Below are experts of layer 3 (counted from 0) of a mixture-of-experts language model. Rows are named router (the router's row for the expert), gate (a neuron's input weights, with its number), up (a neuron's input weights, with its number), down (a neuron's output weights, with its number) and show model dimensions 0-127. Each number is 500 + 25 x the weight over its row's rms, rounded and kept within 0 to 999. Numbers have three digits each.
Before each expert's rows: a language model's description of what the expert responds to; "gets" lists some tokens that make up at least twice as much of what it gets as of all text. This comes from a sample of Wikipedia text that the model never trained on. Tokens count by the router's weight.

# expert 58
What it handles: Prepositions and particles. Prepositions and verb particles after verbs, as in in, on, at, by, plus phrasal-verb words like down, out, over.
gets: " in", " on", " to", " at", " by", " In"
router:505466486496519460509530453485467492510507513515534480485509452503495482450543475512527502488533471461480497484529489508523497478510469497519509460472494507536521487546502480502530555519527518514528490495489528531498545545476459499509488511480478481538504485531492523513504514507464473539515527505479505479512492468530473531486544500477498489455543488519538525466481543512502544463469
gate1:516484511491494489490489504535491511487460520501510454511490494537502472467500461448534543541505511472457471527516490486486512498481465532502501477489480481518526519489482402481473514474515533490490480497478510491489525524483510449525507487471508509474481461493498523528477486495460477514505421525473536498477538468533480493535518520533490473510539512484508491485502469514494516531519
up1:510521449523472419485482497505444489533523498518494521512500450499514485488531502504544533467481504518493520487500487532509474519515542485476517522460503491490517480522452493494511530509528502487471521495458500471462502527557507442529503479430474530524486507503465531499513469520551478507493488482504514525522518491487521530534517509509493519518539493508503456507490476515475501504519
down1:479489547507543477498521491513531520492524492511499501442510527529510494566503525513480500475488492472526489504508526493492499550503471496508500494481493519537536503466534469539476522424492430492529529492494529488470533513493455512464502485527509504511470522547544479517533520507504494502535518515465455516509507506464512467510487470490517482511535510502514509484510542457485529480502
gate2:516519488495509490503512497513443456490483493514534500507513508502492503522526473531465475547532490490504502462533516507486493521493454515509528483471494542486508463573485486515515537479526501530530550537504478462490491490502496469535527500492509473565515547484483556521519479519538474479511495471529500498507499485499528488538502479530490454503521471562494502446493495506511512498483
up2:473522511541477483499499547502480475517449507480522503524535528482489517499501508489426513502464491493511490552478538522502458512552491490460504480556545512515509499502498529494458497508456468530498516505525477489489501455542533455487502497524489497499477496471526510433499476505487494487513519472526501508558468515488504494519485512499451505562484492472505493484530510486476496495491
down2:498528502510520501463463439503477500508490491504502515521526496522490490514474479503527521498467509464501503474474501531532456449495490490485483519506538472517520482508485476447486497495498495525493520500485451472495439522501520475501483480499459508473512440484542476528485516525495529519494465472512524508494491523503503510497528495444480552483554501514517423505448465513492520519529
gate3:528515508510511516513472507512455502480500532520486484485511488497479525452580504515490513493502495518460479485472484476512501505499542499522530463507539482524508513559490481505528512515565561493502516506524524494497523525516528466521494477534449512500512488515481549528549495519506482521488493477496531481476483526541459547511504475517478502478516458490478460518526505471523528461493
up3:482481477483500514526547523478520499472499498525478488508476542496528467498450492469511496545512518488482538532558492495498544496478481525485509479496457515476507489486505509532464481506457464482486476498500508529525480463486489514495493529465511471491507467472514507470481465553478484482515464499494510499535542472475517498472480537466548517517472568482526534494474531538525503526510
down3:499503481461434506477505514514506468510461492465491490480506503495516494528490460471523518483454495454506522531510502492497458482484473518459467502471522517493472530474513512456520497501489527506487482484513486532543500490494511522494529510491529509505481454464488534491496507501483511503479505466545544463451504467514547451487538513521506481538450534495568478470507482529479483481491
gate4:506497504510511458492490485501466491485520487501492511473508515479510490452536516503493502500480485471531494452536470489497499497563440496503483487518484488536507534523483491501522520504544517500502496519455524499473539435529521468557513513458439502504512472502513489495499500500538470458491468504501469491493492462491469464523473449500526454492533488490470490517521505459449514487481
up4:520521494507498546523487526485537541482451488499518518539481506518500494553498538544504535500482510516555482551520514517492483523482530489502515481527538496483482463483496477511510467501489534461500475492543491467519473469523455578481475473531549516513520477516484482503500504483496484481468521492481501535499507538506487528496433513492485529499516527509514486485518522518521480486461
down4:481481460494472487468483484488497514504468457515514532553520466531530497492493483500529529493508469514524550516522499455524509486505520460500506504477516514490507489501484470522518547513487533474475524552538466490465474444510491467517490518489476533500442502554505494490533453481521481496511486483537509516474520467536473504527541514497501535502463482495497491512505455525520527535471

# expert 51
What it handles: Determiners and row ends. Function words after prepositions, such as the, their, following, until, plus line breaks ending table rows and headings.
gets: " |\n", "\n", " the", ")\n", " ", " on"
router:525462497476527487505496477490491498478508493504512476493485471512479503478528461532510494476536523475481538468535458514522515481462464512538513507483498523527508481538508483520534523540521533532532483479492528508516517534474444517518512550488485462501531474531484512530503512497466491511496514496459523480518505490530475512483539495474548483484520519524515578450492541512526545486495
gate1:524492471498495486573513499497472527507462513511459493474441451506497527461527451481494467500494494462524486464531526495533468488559515499480473500508479470529527490488498510507470518484470507529451496489488505491526514487525457508516508518501516497491536464516508486513522491504485502525493493451495481513532487498548541486512505475455522505522514435546500500492501492485547501496457
up1:469494492506477486497519523506513505518488485486460504462487478532534552474508492506486489537496505497522476473485493526518446505517526527499518530507543473542493461471512527476520545492475500536494536491522471470520498456499533507480541539539544510484507488495515492507489476528456524566463503479536494485538486504514504462516512477482554535546466492474500524496528483510511524520467
down1:498496500492498488462493511472498561517511567498485520446512474513510505520463558499514468487561516531488486528469525484513498551527507492513510502506524545470478502534515513530482514478488477489525486473476509529499494437498569476531494508503502518466513473453481513521505509495527517473516467487501535505492514483493491537471503525510496507460503469497490539504481471490551480477530
gate2:517448508457514508505497480491492480509518486526493462443468456538483490510534485525485497468531467502489479486549501505532515502491462498516488492445475484519542480498489467525521531477522519543533449491519517503487513505472489510480486487478509501480551498499511487576461509479443518500498451497474510519511525503515457522502483450500525514478516510511502477536494496456531485503494
up2:512546488501474497505498533474461502494471551498503506563509518473492525451486530461505498526482508491472520508489530477488483471511523537499536485555529515503467503503468525476512493527491489486505561507472452511497504528572506461521490514485491468511460461504494548460528501527513468522505500483524524477522496506514515497477517551463514504498491504507487503502481488524477536541458
down2:497463483530478498472497470499482501520518476480447481472484464494500507535495502482549484510496505488511502509483492420488530468508454508500506505500539542491471519535557503484483514545506464492507510476525493550511524520498510501522544504485473484517489490500487513489507528505538460523501489493507481502491519497528497476478532490542524502546464521489468536496539482495585493481547
gate3:538461455501528513509553472481498520514506513500496483509502530532495505512565515500543518528493547474476535475494533505494538479508461517522501499500506517528441491510460490481474528489485486469498491487529511525552530575461472503516481499487497518536516529503481547488515512471471492512522533515505484501488539486525485497489508480497551486499488501509466488445467504481500529479464
up3:482486553525465477517441488474484548455499538511513481490509477542494528487436501502491490494538467475521517521485518525493473519526534457514487482508538470502545524490523486516523500544515545489492503487494470491467485473526536477490506492502500466515469482491533498483530504517499493537511444455490500486520503520500515526512492513470469521492533458533499479548489482536491501469532
down3:473500510494519495454513513476450522516506514547498557496471480469489487508496479536513481506525509500529488483474501541483535479519475514521510530485534472491497472520522543519493505506500515473539528517515482519545534539509499513494523506503501492520478479546550479479503493494510505492520563472556445533554525487500522463514470517516452483463468492491499497474471498480502481467462
gate4:548561486487498492481451465517504484468456518516465484520524500478463500524542486496501461505498514517523502497516513509522506495510437509458485485497520513524516537523463460498544525530508494536517460476460519547514525505476502500481507510513479488520559477486517511492492486508512459492489480467505519528496529498466460532480541492487472485486515497498505482473498475551456515452474
up4:492456482469484487511581526478483513541523475504529518508486490480548473496468446502512536519514506479465503486477484520521504509493503506522487540487442514525475478510518509517465513466509494482496522483459533501497512526540490486548488545487514477503453538514540522536509486531486470486515535496505485490518501450528538458516490480481487521517522526478542524488508517461499482524493
down4:491527503466460502510535510478474503528463525482500464476540505469422506487497522475496507467495528496505544528516550463506447500505484483501461467506545473522496530498533495516503554517510489501528518477487493540523503516500512486509490498486573492474553464492487510492503490491513496519480504473536495473508506499549542497473467508498509534534483502553478537502501502470514507504527

# expert 32
What it handles: Split-word letters, table pipes. Single letters inside split words such as ty-p-es, Den-m-ark, byte fragments of non-Latin script, and pipes and digits in tables.
gets: ".", "m", " ", "201", "p", "–"
router:527477444475505510544530481470486493462522529528511471520498473502467474481548449479510490497514472486494525464508473483512487479494476504527531485452456520506486498550481471536531517518530551522518476490464544509531530514477470501517482514485487487512532478512466501519517494473490476519535521498455529489537532503495477512474512485473518513483517498533531526469479527511519536469460
gate7:513547500542506492466545492527493487473526506495520497514518462498475492466518503515425524515512536493495524517501456463474479504428480473463508511476500500519516527502534462505498496488523524512516471486519576495492467494444453490498528536521504504553504501483504486475505527452537464477479439523507515491509477518507479520519511497517488508502515518482506512493500513481460490508494
up7:551514494485498484490456498460481498506512512526507494513506501551434487471447510530505503490509479515539481473514542515519495461451477505490519542502489490524467485520519458510522498523519457503528486502537558511493484511438512482473435493470512474519499564536496506490514510484532497481505447526521487468487502505494520520487503499512504531501540510488516518523493517448501486500494
down7:508522487484532520515510487510492441501508501551480516508494505511478492480519521493455468495510518524485494520488484513528439460505490469490495488463492526483497490485491462517559511463567500538487514546476523508484503501490487507485460482486539490463446509516487516495460444479472488469483503500488522489497474573493514529499471482502526519519542529485498542506495509467477478543490
gate8:494488523465466518528495437457473487485481509510484501483527527493514485500487469510488505514491483429463541513497527505543536508517484526488522525459489493531511511485450487537458522483494487539496463516512491516519534546473523494519504476526485518493527459531510499496547467500450480508546434524476518501462510502523523522497528501535484503514497514539506528525479520510513504527501
up8:477492532466441534535481460502509494428478526482508508499483509490513441506475442475470473508489480475508575516529501489523549473514502519519492528484495520488479538476485496522479485485468523511493456546522479479498509508475506539511526509510511503471507449506481479486528503496458506491504460524502507524456519492545493501501508506502506500534497497516482565528473489519488505509509
down8:517490473491464487535489482523484504500519515491526494503508534496496439481452474511486486495517487501483525551471488445534511484537484557514518497433491474465512532474465464514476519505521480479504464525547483520497477525460552503502560468543517497494506498483518511491528463491505530518491499492518501479484509534484537523487491478523524492517498542517477457497503482555513502483500
gate9:496522504444467470443479482510523517493489509472479466479506506464493523509543490485480476501490504518484474489497536500536514519525496489520502517455442525502524509507471498449519488464489554513480497505542556485492503519470498446474507485460511525461497493529503501522513484475526508498475478465505481499540487453527510512551500475440527491493489466521507518517498516479487483467455
up9:531501514482451517480511453549498536484456479515504511427485480525480506481494510505482529497486526508508499488459483481507488471553516484498514464507446491504498511482452473502519534465506506501502460521459493512489521519502486472510516494458488503483469471526545498482484466494491481515522488527464489469485526499518490507486498541466464447490446526455519483513500516436516485493490
down9:477516522464504460512484513491513529488574539536468496475519498485548524494524488481505491508514456482512532492504540508483564486536512525478531492445499485498502540526490466510494499513529485512548529503481502451499493537499484493489501499509489507478458555498492502506499502481483435535533522526494505488456514464524462536508494479518480500487470530501476489495517549498515503477537
gate10:504474420518479466546434517486513464492521462537487504501518512504530532454502461494542464518528462494485513444493523492515506498490481512504495517503504517481473503538475483512490466526491531504533514505490485462525470499517475522519524517519474525505492544506453503479497470503529499497504461501462507485548474477452478481544491486479504489518506496496498492514466558483479464496496
up10:530484492480466482527488518540533458493515469492484511468477495477484515484511511485538503503522517475441512493497465449487501489464514463531486482506531489489476539525510515491439516538478498503489502488487489523530493498500475527523535480513471509514478539496467504461509458448524452474563519484490489493485483492491500513517477481426494453478497504504497532544493510526497452491498
down10:493511536471508496532463512516518498491496487552521539508496474497496500487517479508493531484484537424510501522471515485459481521480490511526489485488542509469487534526471453500502542505502490452491495509478517490470508555559522491461500484464495494523488503518460458524487520552526508516446505494488510475502496519512507499487469473456498494482454501542484514530508569521497517508508

# expert 42
What it handles: Connectives after names. Function words and punctuation right after a name, such as as in cast lists, who, for, made, and colons after club scores.
gets: " p", ":", " as", " –", ")", "."
router:529477495490529483539514489481489516512524528545529461505483476541500471480531491532533485513519503482477523467497480503522496495502494509521519465487474498507526456526493479549530538528543487526539470483467508515513528530476461503515491524469459488548504484520487537542520506501514446541528527481464500477519504491513486519484506495486501514458523505521533519456441508508508544472460
gate2:529508532477510495487509513497507512523520564550536503526513532540516458491482490514458494475479524494520492524512494512488519479496494494489501475505518505482502483501499527542498491504505499484518516479440490491484473497514436469531553468485500482558470497476499484519533517438540478470475540459469495476499502499486480437474490520472534537469525516516523502466488466477510528509485
up2:499500478531515515528499500490511488504472448504465525453501453465479539503524487470541511526498516495498523471489553476485466502452509469514507512492505499520500509520476457451454519509496507477440495511543520505511516482484487498482469524480502513501532514501498512457491477581477513542515472498495510513481518501504497539516494537524500458547476505494497505515476541540462500454510
down2:527489508462507513499494511498481507501492533518491433489496537506500497504525521494478536532484483509537495483561477556496522484506528509482487535505512466487521542528473475528497511507476559490496469469475481517498466550500490486484501478504465489523470524474480490516517516468497499466504513514464480507510474496567516499518534532494506539468541454525526490462501493445474527536472
gate3:513500471507548496507510511506513480497478518532465476503466490494505530482476480490470489489505532476481483490500509512465507495504465470480515469490470517478517467524534551520503538493486490505439540490487479481501492511514505529487509491519494493553468514570478502513502451522497480533507529487494509517507505518517462526510497521486489509534458472564580513442480492528473514454478
up3:556513503507508499477508522491495521519439458468547490529488523502458476508536476453540467442503484502493527508502495470483491478492506453471487490500488451477535512503472463482463526521463523519475520439483513512531478501470485480487487478522527480515515480483488455513490463529514514520525500468483519537501517502489425507505522519522499505537499498497493514463517504519470499513480
down3:518513469514515496460479507526528493504497509491572523479538511497522498531484499514531481535472523535497523438481532485501473468528473519518506469515555472502494497486499492500509532478486480527491526497489502443504508490491479469455513544505472472478509517464519526524516470547512506505503494523484527523523515539508530545507507514500504473536495517460462532483531451479479463538466
gate4:503454463456504460523511486513482457477541525553513490505506493492499489516491483526448493526524549481465513455478509500477504515465501494526503511514496528503523472537482482509512518535511514491490503515423499482497493505509495505511530483442452526510544505514484510467548449464495491487508516465484497457535515522528476512494498505455524492462509504474528509498533513506513538460490
up4:496473498463520455504495547500478515514545485551482531498526510491543527503453546524493520504503513540459486477431506507486489542506532511505489504531492510472517476496474538484488474499489461476473510544477457497475491493533480497465516496458472551499455545483500517459510465488529494546497516507497495486476479531517499477487476487508484507480468504484499474470527478480465530483507
down4:534479439499537505488494515497517474483502507536527457485482515578484492551495517537485511522502514498496551476515511495510500463519507494493495520503494528449490497536498482502502537474519494538477505529505492501517447524504475478501536471557503477515501478528489517474511481520538478481485502485505511572478488500476509479535524458500475522519438495492507540457522485514492510483476
gate5:507520519525509527511531465503489528497502513492452495513462467488522546484475523505484529516522520447507526491529489505531517492535485482516534494504447500514512482504488542487514465476496499511507473506521483519501506478522481492508453479507474483496539483579461525500476464524471507577478528503497487506539507465550473538491495510488527488520500482538517506453487520505531494464463
up5:516520534459512495524482481487543509471494518514523513496501499536468440502540457444483472463526478511543519540517467499463498490461504486483478506466520508509486522538532456489530557510502511510499500464496532487534510488450473490492519491495496490508490472455489461528527524476461487503523490478509530479504528504460461525525524514487511510483485512516521544527473491511473501522547
down5:499488539523499511510510514505498512474505491455492541517489476518471496448501477455506484498448487498489510516484522465473496505511522533553517508466465527477463498495470527496485464557492516495499500494498515536473497541496493518500512504455477499509477516495514471563480560485473466510503520517564457503478512460492519439478468506438528468516507467494494508496488504484515484512489

# expert 52
What it handles: List and field separators. Separators in lists and infobox fields: colons, semicolons, slashes, bullets and table pipes, as in Taiwan / United States, Coordinates:.
gets: ":", ";", " |", " the", " /", " –"
router:534492461497509490519504463473497495473531510542510480503490475537477491474514480511530498498517521479486512508531494496526496487513461486535535456488498508513491444534488495532524505543533521531519478470511516493526532510483456525527495500478501470537521483543486559533553506507462468518540506491470520482503524495524474536489519533454506510466512523517502548462465521531529512461480
gate2:498471491467517490475475529463509489471495522507537494486521488511493515495494494539524491457535496503457504488486512506504548484494523507520505500492513493513504502527487509509508492502500474535567491457473489527486520494437499493494509536497507533524518516542456526519474517501453497500504452450483547498521550516495473520443520490519508510483486539479532537454464512470485474431496
up2:489514535474507471445492531467547494519509520532508495494541520505488526519486493508544512480530543523466526496478509474495491500511502477573509442492515511495501470520463521478504474475471470496520512495500503524479477478473471493504541511501502531510495557518484467504497487526511514542502467475525533532472497522480469496462488506516502530495486527463523532454443530493467476472530
down2:499444501557524469495504525493476476461466517482528495480490489481488481504455459483515538498472497473493503483463468479477479531465496491450539479518480515425535521499508501531535509491510525490489494457505537486499484492489509525479474519493460506498489504469510459489434490497517534515473472513492492496489515522547458497505517514469454522498528513513528520500505489485485517472559
gate3:487436501506502500500437519464505459474507495489463480490465510556539513475525501477504485496489476442484533452468527474522512497482482502518538510474482510509518480496477501489511485480530491499512459497505505487483514470503495560549465504438491512540518523494495497523512475511524441489549455522512505493506513482499484482490504522504519497492496551525483490497498549493493495456460
up3:520541471487484476519528485566529526495464523506517485477510464475513536523499464509524506536490546517528456503531507511493463470506504495474484519513544497507470539493501482519491503484494490492497504531471530498510512527485502463490485509548504459489517506483526518471493486468496536503453530450431534450487501526510491479523492489448503494512534465466521508474498495529488536513541
down3:507544470490491531497521450510520454520554478471517505542494548508494454508479460461528485512551509486524477513498560516524489466480504515487507495526501528520499524481474492488486518495481493487458504517469524518524523537531449508474495480536466504494512442524510508492497466506464472512455487474494508476510537485505503528458529503539500468492508545494512520455504498515513520474494
gate4:547478504510518501480568446429488501525520520514529511528464494520481546513514508506504481486521495483498510466497485473532517507504489531535531478484503529507487482493529493505521490505498510502488537506457531558498499497501449488483528528464477442474483490534459456524519535495466485514523476493499536471502521443509473516486517465490511519497510460530517496465532506498500490498533
up4:463495534484515557493504519459494495460486482486496489500495459531439458492464488482461543475477503499516494516499480498483492506477511512515480512485528505506483499506488498472518503476504510500491479528498474462533497481455504543486467487514534490424475507493460489555493481513432519497479492466488526516514499471496416470501512497457497485517499488493514547508542515496499506476489
down4:484499527477497529487501477498468524506493484470547516486476500523473446487462491522535459507497542513476530510510471462495499527526450488528537491460537490545484522496518476492500541527505518470496481482537513507537513528470523542486536473492542501527509490496507489515544472487508494503551508493521533482518493492483509493459496495491485518516466498452489570450495510543502534515472
gate5:503489507507502541476458508487511495467435469477565484491486507511473499490531431517482477476488513510475507507498490526520559467500486484481479490519511486534476463499498474530482478519500493532520512500510511507490535503461491537469496485509509489492563472523494483514478472448475503501480522455460571518492533518463504485488506551512484513482485534490539495481489511523481499531480
up5:519527484517545514512465492483528504490514516470494485510503462481468484491466500503545467486511486507521519510467541485485500444537506515502456478505508543486486523513493469513518507536503439499549468505460501501531506484457530497504519528476506457488524508544489531440472485515461499507484512492463442516500476489508435506508447500501504500527507531499479497493492480460457507509485
down5:506487514465510529521465491473540506489485511472518495561515519526467514532488529495504520500489469527495522488468517451499452513496445515505505499456518541507536547505532513491467507509511479462504516492521483504486500443452524483483515498537457514493499514522497482478490497513477504499525487521521476488486506514548421495497557511486485448512504508491542472468516493509501531504455

# expert 20
What it handles: Prepositions in titles. Prepositions after a noun, mostly of, in, for, with, in titles and name phrases, such as Envoy of Sweden, Siege of.
gets: " of", " in", " for", " with", " on", " at"
router:544480461505512480523538474487491503490514518521517498478488486525464497475546492519545504497520498469493535477531497512507528469476466514520511475477512501537524509529473492515524533509514501513535452477488532526518541553492451491512486515468495467513526487506493548530523501508482483536533530498494507462521520469492484517485518502494545495480540485522537554468447521514531556481483
gate2:497480502474510518468486486507526513498499484523516488480494513549463487473480480508487480517489485459478533488506478488489510506440475489560496518514500525540472523541535474482497496479479474487547463497526537518483460496432427545542485503502511471484529479496527487490534523483505519544488497486510515494497539473501480495522559497504487483481497492496535537484550486525499527507528
up2:478474514496501537486495522490511490478526471531516474454489501493480509461427464519468482504526499496484481496494463505501515479491455476502479514547512516599501520542538491478510475483492493530526482485472515490522442468472534521506549510470505462492523487506509530513475507515506499511485462499504492476506526511493467530528529502520527470495509496469500537525524461532486532511527
down2:466420481509489488449522481510470512553441537467496486476511508482564492505492499487509509507508471494512500522494466521500493500507484517471510497450478522484547532507522509536481466524529552463473533491510492498491523546493508482517466496509495510474523522510536520439505498518487504497518518524556557501490478520504512509522529504527483487526494515482539523504479490501500476514536
gate3:534509452514481525497493510470493446525565531513453510495485496480534550478536513540512520516504467511501520485502519541502513518486482509529490450488502472479526511491499492496498541488503515500550519509496508560501523518531521496533466534492509481527514504503534496475511471479528500499514510494498482516491458540486489462497487489490479484504484471531499438441495508467509544540451
up3:518513525494534480491482517502498536458430477506510457520491502519472497484481506473479476501481539463489464495498489518526485485524522485487519480486493516514485494492470488511476460517497495500454518476521524476465467492444515503473573498505505526493494489502517538520504507509476488479496513494505524500510559477517519546521510486477501585536522534479490545546506475514476474481546
down3:521520511479485524511462502486489512451521528551495559504444502551522510500492468503481499500515507473503506497502534517529502534509530467489479485501470479558522507461506457530494505517474561480487512466503459509490471462497529509501505532480478499517504496490505522510516537522557471511496494444485469532534518457462481520525489510477525504496523481492474466462498477481522530525488
gate4:509519513496531517512495458486481517509526542519509490531485508587512512502516477507511481458512479491512494491503475522486505460470483512539514475491499535478538486512475452495500544506509521498478503472457527485473489501506445489537466492461481545553502471502478501509558495484490479554479515510510505499530496464514482505464486521457493500511495513534522486459448492498543479474475
up4:460479498463524501539458515477464520460466534539470472475469474448500520478493486484507476512505511496474478465515488521544486511516520533499520458480485499523513469519511493491534481508542529543501482483533508505527507476487555492491509515501472495458499461519520511492492503492484467469516447457489537469534523512509476509531525498471513505462547529506513504511535528549490498461509
down4:475478479496516436501502522474513460546480505508509539528571481472502543496520515512486539465520511540502501501490463495510477458511488465488490517481523510444488509544499509507537524477530473509533504514501469481549518491534495512467507489482482486505467497489505512469461492534533539514465545498535511525488457492475508493509446484536476495520469494467513513465480517496504528479511
gate5:503457515491448475492493497483495464497504512484502512451513483520462446480503493519484527446477475491510486512510482497483530474539460479545477517515488559504529519510502493518537555482517554499511424453508483489521517481514469521511476465496518558496516503501506523549453482473499515504483523506432491494522512502494510500454494453502505512510518504499494507506503514492520516513489
up5:564486478476463445493517518509514479546465495494498487473516512467538508484532546493517522488450523488487423486514488538514483504504506500540484468537513529546508501492506528530492502464505496487512508483503504537486540536478492483497484510516516495489497499465559525497454500502487501486487534484495474488525507529491562487492518453517495519458531514518509513495492472449497534519506
down5:485502521484529464491492500569487479518514479503548454497517492533525452488500526492470555499517503495515470472498451549517456518541485478510512503516525511511507518545519542525530494518507510501501538487507520474471503467448499444520510480461516507532503481521481461502544483548514489481487532512511511548492478500491539477500512512519486492485485489491525518465542516479482483533486

# expert 2
What it handles: Word-middle fragments. Middle pieces of split English words, usually before endings like -s, -ed, -ing, such as fire-work-s, f-em-ale, dep-ort-ed.
gets: " M", "em", "0", " m", "ad", " work"
router:516494473508515493526489488494473483509498528525526461492489491517480483476526471507521500517508502490498516478520488480534484475491473501514517465472510538530539478521469448519530523527516541529496493469487561511515529528474491501508494527508475486510527495498460504535512512519478488505516504459475529495553522488547462554481531500471539478452542472510529505449500502541553528464467
gate5:514475505471510502519490499487480482496509478531439503464483507538496489512535444471461479566476548488552525502516540519506505474484513505499508523495495493478561485539516473495500513465495512503482463537482520454496520496494536490487495507491491432514541471513521497491549477498501505528494504521494498473508530487516511509528512514498497557515519482487490476496488471489538487494577
up5:521508520529500520503488513516497508501506511463542473470481496453529541520473490539511462528513488535522476495482474465489498485503463515478494485514459519474535494458528490535521454456484513511510529524467550512508490484491530507475516499537532476510550504486554500533519490499545504463463517502508489487436468493550528487483480481520510487499544512519476494489487484533521541506471
down5:526492509530530518543470443493506526507526509465468454536515508484496520499473504541511527514532476524549505505491486484478497539488522563498526518506520507488502531482468512487515494460518520492484524540494515505455523495496528525535535497483469502503504547515529535432507503477457505490503534506491507482503508492528534508550452521483514521442473523500485460522494498504489527478485
gate6:500495520507485452484499514476496477487538526503484467503522465487464514502499513508492476465494488536461492505531454502520481465518483500518531501443502528480482490500463477484518515475500528551493503455481516543515483563495487498479481509490518496502533522522452536484502458530485479535499522493494484476537517529529461490527516587489490464475459492537531531483498488523482499493483
up6:495505467498509571504498519547492528512502492511498548510502541489508455489450469527511488535510511509494542494484550518468520497502527553471499493513546465477470528499508491467539512516498442454507512520511502474493512476499510497493543542472487510475458489510503500512487528490523522492519540525487521505545516507460531509463468491461457502540488543484512506494506543500512487498485
down6:497526497530497487519528488488478486502501505490525495475499485472552484543499533482532507460486478463488524493521532490474507479457520504498523507528510513468465482548509531516521494542489449488479502502527453493504507470536517485498454485501492465464500471481535479508470555497472510513487510495520482538500470456501506530506539498465536527526504488460515452483509456442522496456531
gate7:502476520515495526566512540483437487485522501480528511511506486473504502483489499474487496496499548508486522455533528535526543466502464526474521494511450525488509458476482492490518522479470501470479459504461479535490497525511488514533505518522515517484519474491494492507492479514475445530489494516478524527515540498526498529466526511505454459494489450438464483483487491526511457519504
up7:537488514517543547476480491527481488496498465507511495540524522534522503470520518530500499508506525505521533475546553494507471493429497529497443529486515494502485559502461452484514511523478529487514503449497492534475476524496486501553579482494488485495485475510500503544475495454519539502511520515522501492511513485493509496494487525501492501499456479480508502559494500490476480518497
down7:538519457487472492487499472520513492467438458495454490525448504475496481489486494514524502513508513464471467493521515514525486480530506509523442488498505502533526475545523479512552490519515500525478520539482459481511487495497541501551491448479474522483452533518526518494518499543505474499500510511531527463484486501532493506474511504495510485504528462481462541472529490500491498463449
gate8:510487484478482542524486448496507527495473482521479487478494467519494466487503534491521513489504502485492516482499481499499527467462503497534483498502456470505575507490497472485482502508491525503484476514520546524548543473497525532533477510503530533515549473501520487488525484549471493506538467480518546510507509504536498546500513501484506441540502522503494520467531499520549518473432
up8:486529472510469509504475482496531505547475453477527494513507520497515481506498534513476487525455487531489467445484514517517499517482485491538478515512412501452487547471502480465512467479518540501505496523497483523455509475550545540509524499516506526513495535471499478514508473489472466459506506528485480490473475508512536484489495485473499481504530531500496471516526469508514511516437
down8:524497486450488478485463526486481486515475509480455477460533537499509500526511466495498475510495557501521484516500478445502498503497471525496488541470545483452501526520480490493510490499516479505522524520469475522476544541503480522516513484516506482475482513470508500464476521455519547487445523511481491519507490531487479509478429473471494543486488504493513537524510523539442478520488

# expert 39
What it handles: Capitalized name starts. First piece of a capitalized proper name, often a given name after "by" or in lists, such as Mich-ael, Ge-ir, New York, Y-azid.
gets: " J", " H", " R", " N", " New", " Y"
router:549481479486521513537512472458492516471512545510502487516495462521479481466508478498544487479531509461508534491528489523493492449491490513535508467505510490527502490553484482519526531540535535502527469486481517524515536501470451500521448510484478492505519452508467515514534486488474484544516511498469509492522537457510484514491506518491512497483527516560555529479468506534525521482495
gate12:593532493487497503508517488439488501510525496520556536506514523522481514493527423468543519441514490514500508498478474521502514462504514508497489494494507478483480511552474504533504522520532535481508507511482511516482483529531443515539495494509484469493492473504494519486520485495519475499494545498536459484501497481544489503509516516469488499494517489530494491496431495514526526488466
up12:528529468463525489509494532448493474481559477491481545515522513495474519443475438452483528461483523513509501479474518501465545463494521491516513516496540510480503483505452535512497514503489505489518521503497498514479519545477424508541522460507478494472525495495539481484462505542525490506501526515543481501493468488477507496471497493477509507520522469523533492486477483478500496501527
down12:512526522503541433498522493509461473509551495535520457521503497462511468518463470496423495546499495541502496495514527433490553484445522489483534511509487489528474538488503488490501508501488487515528499478525456541525493521516530477486530517497503482483484487489512496490480472514500532508533482491566510507517479472525521485505485500526526520492519523519469515511510488469501538487477
gate13:479493523492500519486513521485507533468474526515509517519520463491476446521488489498518489527502521496492545513487478512516499416468484569492509492494450494481491504528503511502527511530535548491527484494492501525503494514482457500497475528501434482458493479493497519511511452478484522535505514546491498525526491499487518491468508474458510521470512501533555498535515522568494501478531
up13:496484485496487533479482541481508546504471502480527524527522510516497498526481516468559508495459521515496544499532489493528490430485522546473484516494426467478526511493472484500504508524463525497465499528514507515500497494483473497447441512525498484456479491477561488478537458503472502525481534501469516509503471510497485487495509507485482491523516530549525493494493514519492466465528
down13:501521502512476495493481480537510477546505510526503534509537450533534511499456456522468516494488521493477515514555470456468467509527496478518496482481474479525514521563523491481539537520524496511514506514517498531537535490492510491496491523514490516512518448505490514542502533483513548479493529501576506478528498478517517487518493496508501495509492463450515527543496498559502518529489
gate14:519489512476504507494494479474492527553492502488526461525502502520511467506480511520505493489487487529496476480500536492553498492493501466492514523496484488502459495496511504528547474502506535490526508514472484501503491470439414455473517516515510456516508495512517511450521484506524470494473547524497556509504515525497499490468552456525526503496508571550508505505507496550469499496471
up14:512524530492461532515522500521496549483467498468503484538489491489473519517494462463502510453476456508506499491512524537467474488493484473501546516538515499465488490485484513534474485576538538493477476509451490506509477509499465511536454500532506459478497493487504540457471500477509501485509507529461515510520521503482492483494490507536442520500480522517472484548509473552466507509484
down14:498510493559437516512479504516475471521536447481523516523450470522496492496483511463499512524499524466509528470473548459516492532504503479551507487542508514493498523501529484526498493495478522472500517539487522464534484471508498536490510535507524521526526480519520523502508502491527520503481472478483498442447522538505498517500553472548532455519505503496478514512503499519511501455469
gate15:499467535486496503519504522500487499461518504482533515483512544549486495502502479512496479514520556472459500501473471474522485549519506505434536473509495532500488501500472506537471560538503480505505510478478531519483523522466497437520513498492523517491545467549528500496542489467495491531525561479467501477514522513534460502492513485474497495526527507454509506501516531508510471489528
up15:474502526517481541463520479504492530492480487511527498517538513496465497506464499462491547500484524486493510530514451467496506490499529508468426502509519515483522532513511542481473519527517504484473500515517486506446475492471514505501500432532514512484472492502485483529514533512467475470528527470526502518481503542516454485529501526459452513547475524474501504511500510539472522487558
down15:516494522502503507455472508542491532521518490502428523492453488520504488485482525523491534494483513480508494504496490512495482443448510485442458479527514528462471536474500489465519512504469487488492478503507505548478517493463497500503491488515470506508492484532509503490479508497518505494492496484499454553528521493415469481488520523540495509513527485490501509493435451459501487526535